python train.py --num_hidden_layers=10 --hidden_size=320 --n_experts=64 --experts_per_token=4 --d_expert=48 --d_shared_expert=128 --hidden_act="squared_reglu" --moe_layers=[0, 1, 2, 3, 4, 5, 6, 7, 8, 9] --router_score="sigmoid" --normalize_top_k=true --routed_scale=2.5 --balance_loss=0.00273 --balance_bias=true --init_std_router=0.0173 --lr_router=0.000549 --vocab_size=19884 --norm="rmsnorm" --norm_eps=1e-06 --tie_word_embeddings=true --optimizer="soap_variant" --learning_rate=0.00273 --beta1=0.95 --beta2=0.95 --batch_tokens=[16384, 32768, 49152] --max_seq_len=256 --train_tokens=225600000 --max_steps=7595 --dataset="wikipedia_en"
Below are experts of layer 3 (counted from 0) of a mixture-of-experts language model. Rows are named router (the router's row for the expert), gate (a neuron's input weights, with its number), up (a neuron's input weights, with its number) and show model dimensions 0-79. Each number is 128 + 24 x the weight over its row's rms, rounded and kept within 0 to 255.
After each expert's rows: a language model's description of what the expert responds to. This comes from a sample of Wikipedia text that the model never trained on.

# expert 46
router [126 129 147 130 177 167 131  72 102 137 135 104 128 110 148 124 127 132 105 124  94 146 125  94  89 128 101 130 140 133 175 101 155 157  67 110 109 137 106 145 124 117  96 133  78  74 130 120 144 134 141 131 135 154 147 139 110 114 108  88 148 130 154 127 116 105 126 151 163 137  91 117 116 143 121 108 132 196 124 162]
gate6 [134 158 127 115 163 121 129 169 135 121  92 152 126 149 100 110 139 149 117 142 102  95 126 116 145  80 127 119 146 111 107 156 120 125 129 117 106 100 158 143  88 162 121 153 123 149 108 122 115 133 146 149 161 139 139 141 120 115 135 102 122 155  82 152 142 175 167 104 110 124  83 116  96 113 128 160 114 154 131 155]
up6 [143 159 122 109 165 131 140 167 138 119 102 151 121 148  96 104 136 126 125 141  99  86 133 124 155  90 124 124 145 124 120 156 116 111 126 115 108 115 154 137  81 174 118 158 129 145  88 130 110 130 143 149 173 134 144 141 109 135 127 107 130 155  89 161 161 173 165 107 106 140 105 134  86 112 134 174 125 156 135 165]
Numbers in data. Multi-digit number pieces in tables, coordinates, vote counts and percentages, such as 000, 38, 92, often after decimal points or commas.

# expert 36
router [104 150 159 164 207 106 143  93 163 134 140 146 121 117 102 144 113  80 149 121 102 146 110 132 116  96 133 128 119 149 149 108 123 148  76 117 117 139 142 136 118 132 151 155 139 125 117 134 117 128 162 147 174 158 136 109 172 129  97 121 140 142 115 134 145 101 134 118 162 135 159 125 146 128 152 118 158  95 127 113]
gate6 [129 142 171  59 109 110 140 122 132 128 152 176 162 100 152 104 127 136 120 148 151 104 112 136 172 148 146 142 141 144 138 137 156 128 123 106 146 160 110 181  97 122 122  88 136 147 116 110 127  98 132  92 147 121 146  93 119 161 147 120 139 157 110 139 151  85 108 129 146  88 129 127 118 164 120 111 149  66 122 147]
up6 [131 116  79 203 144 136 110 130 125 120 102 107  87 161 118 162 122 126 141 110 106 164 148 107  88  98 118 111 118 132 114 108  99 142 129 140 122  95 142  80 160 141 128 149 130 126 138 138 131 158 143 151 120 129 123 180 134  97 113 139 128  91 149  98 109 175 147 142 102 175 127 125 134  97 128 134  92 181 156 104]
Year and date digits. Final digits of years in ranges and dates, like 2018–2023, 1990s, 2012-02, plus time words like century, ago, old.

# expert 41
router [145 114 119  99  91  89 159 177  78 129 101  93 108 182 168 116  84 124  89 110 117  74 134 129 100 170 170 134 107 116 149 130 133  93 125 118 107  85 148 160 107 159 116 163 136  90 143 155 147 165 144 114 110 153 148 134 144 162 143 163 130 144 122  92 126 139 142 135 129 142 112  80 122 148 152 185  65 139 111 154]
gate0 [ 67 160 114 192 193 188  89  95 147 130 192 137 170 142 138 145 139  97 106 138 127 168 138 127 129 117 109  90 102 104 148 134 139 137 129 132 134 131 117 114 122  99 140 115 150 113  56 114  88 119 107 133 161 135 133 102 137 118 110 133 137 132 125 126 105  90 114 147 125 142 111 157 117 127 135  86 126 153 131 194]
up0 [120 147  96 171 117 100 143 145 152 133 128 155 124 169 127  95 103 110 117 137 118 145 113 124 131 159 146 117 136 134 135 109 101 122  89 123  93 135 139 162 145 124 132 103 167 124 104  80 147  83 103 111 110 132 118 156 163  91  91 151 145 124  97 115 139 160 139 127 119 100 126 134 131 128 128 113 145 128 133 152]
Years and web addresses. Year prefixes like 199, 200, 201 in dates and tables, opening quotes and brackets, and :// or www after Website.

# expert 7
router [ 72 109 105 142 128 174 111 115 127 109 133 137 135 129 142  85 140 109  97 141 115 148  89 129  98 145 161 140 123 137 160 155 139 112 168 147 143 115 103 138 100 150 139 145 127  86 130 133 166 104 127 111 158 113 168 151 138 112 120 121 106 130 155  80  71 129  62 126  98  50 123 141 163 102 124 153 122 128  95 169]
gate6 [106 134 109 148 119 181 129  99 123 131 130 147 185 166 118 110 178 146 127 140 155  97  90 138 137 103 128 125  84 175 155 132 105 147 131 130 108 143 127 102 130 150 161 144 109 121 114 134 181 137 126  84 119  93 160 121 149 138 151 119 128 117 145 116 100 115  98 129 108  94 142 141 117 119 100 206 129 106 147 164]
up6 [146 138 161 106 126  77 144 135 126 124 123 114  75  84 121 156 103 121 124 115 108 159 155 112 101 150 116 127 175  95  92 107 145 120 117 133 142 116 130 157 130 104 100 115 136 142 136 121  75 119 131 179 140 151  97 128  90 108  93 133 137 128 110 130 143 143 162 128 157 174 108 120 130 146 158  52 131 136 111  95]
Year prefixes, word-initial b. Century prefixes of years such as 191, 197, 201 before the final digit, and word-initial pieces like b or B in banishment, bidding, Bzhedugh.

# expert 27
router [152 124 185 137 166 105  93 110  98 148 116 134 114 111 140 121 118 142 160 169 124  99 113 136 108  92 114 112 106 148 132 111 141 132 116  98 116 139 155 142 148 111 150 138 138 116 157 171 119 178 160 142 114  99 100 146 109 187 119 127 107 126 118 141 153  92 172 173 122 159 117 139 150 143 146 123 173 173 160 114]
gate6 [117 137 160 139 191 115 134 114 115  91 119 160 126 145 141 133  89 116 130 138 121 154 166 114 187 105  79 152 131 134 138 137 119 121 143 112 133 127  87 100 167 124 121 104 143 101 126 142 137 174 112 117 170 130 148 124 130 100 134 101 112 116 143 127 173 126 179 112 109 118 126 126 135 106 161 112 125 114 151 134]
up6 [145 122  94 121  78 143 133 132 117 165 135  90 138 112 111 128 164 157 108 105 102  97  89 138  47 163 154 101 128 128 106 132 136 131  96 130 141 140 154 151 100 139 136 145 105 159 125 108 149  72 149 156  94 136 135 139 122 137 138 142 139 151 119 121  93 128  71 146 160 140 135 120 116 142  81 146 131 161 109 151]
Digits, dashes in ranges. Digits, en dashes, hyphens and symbols like %, °, / inside numbers, year ranges and scores, e.g. 2014–15, 88–98, 98.03%.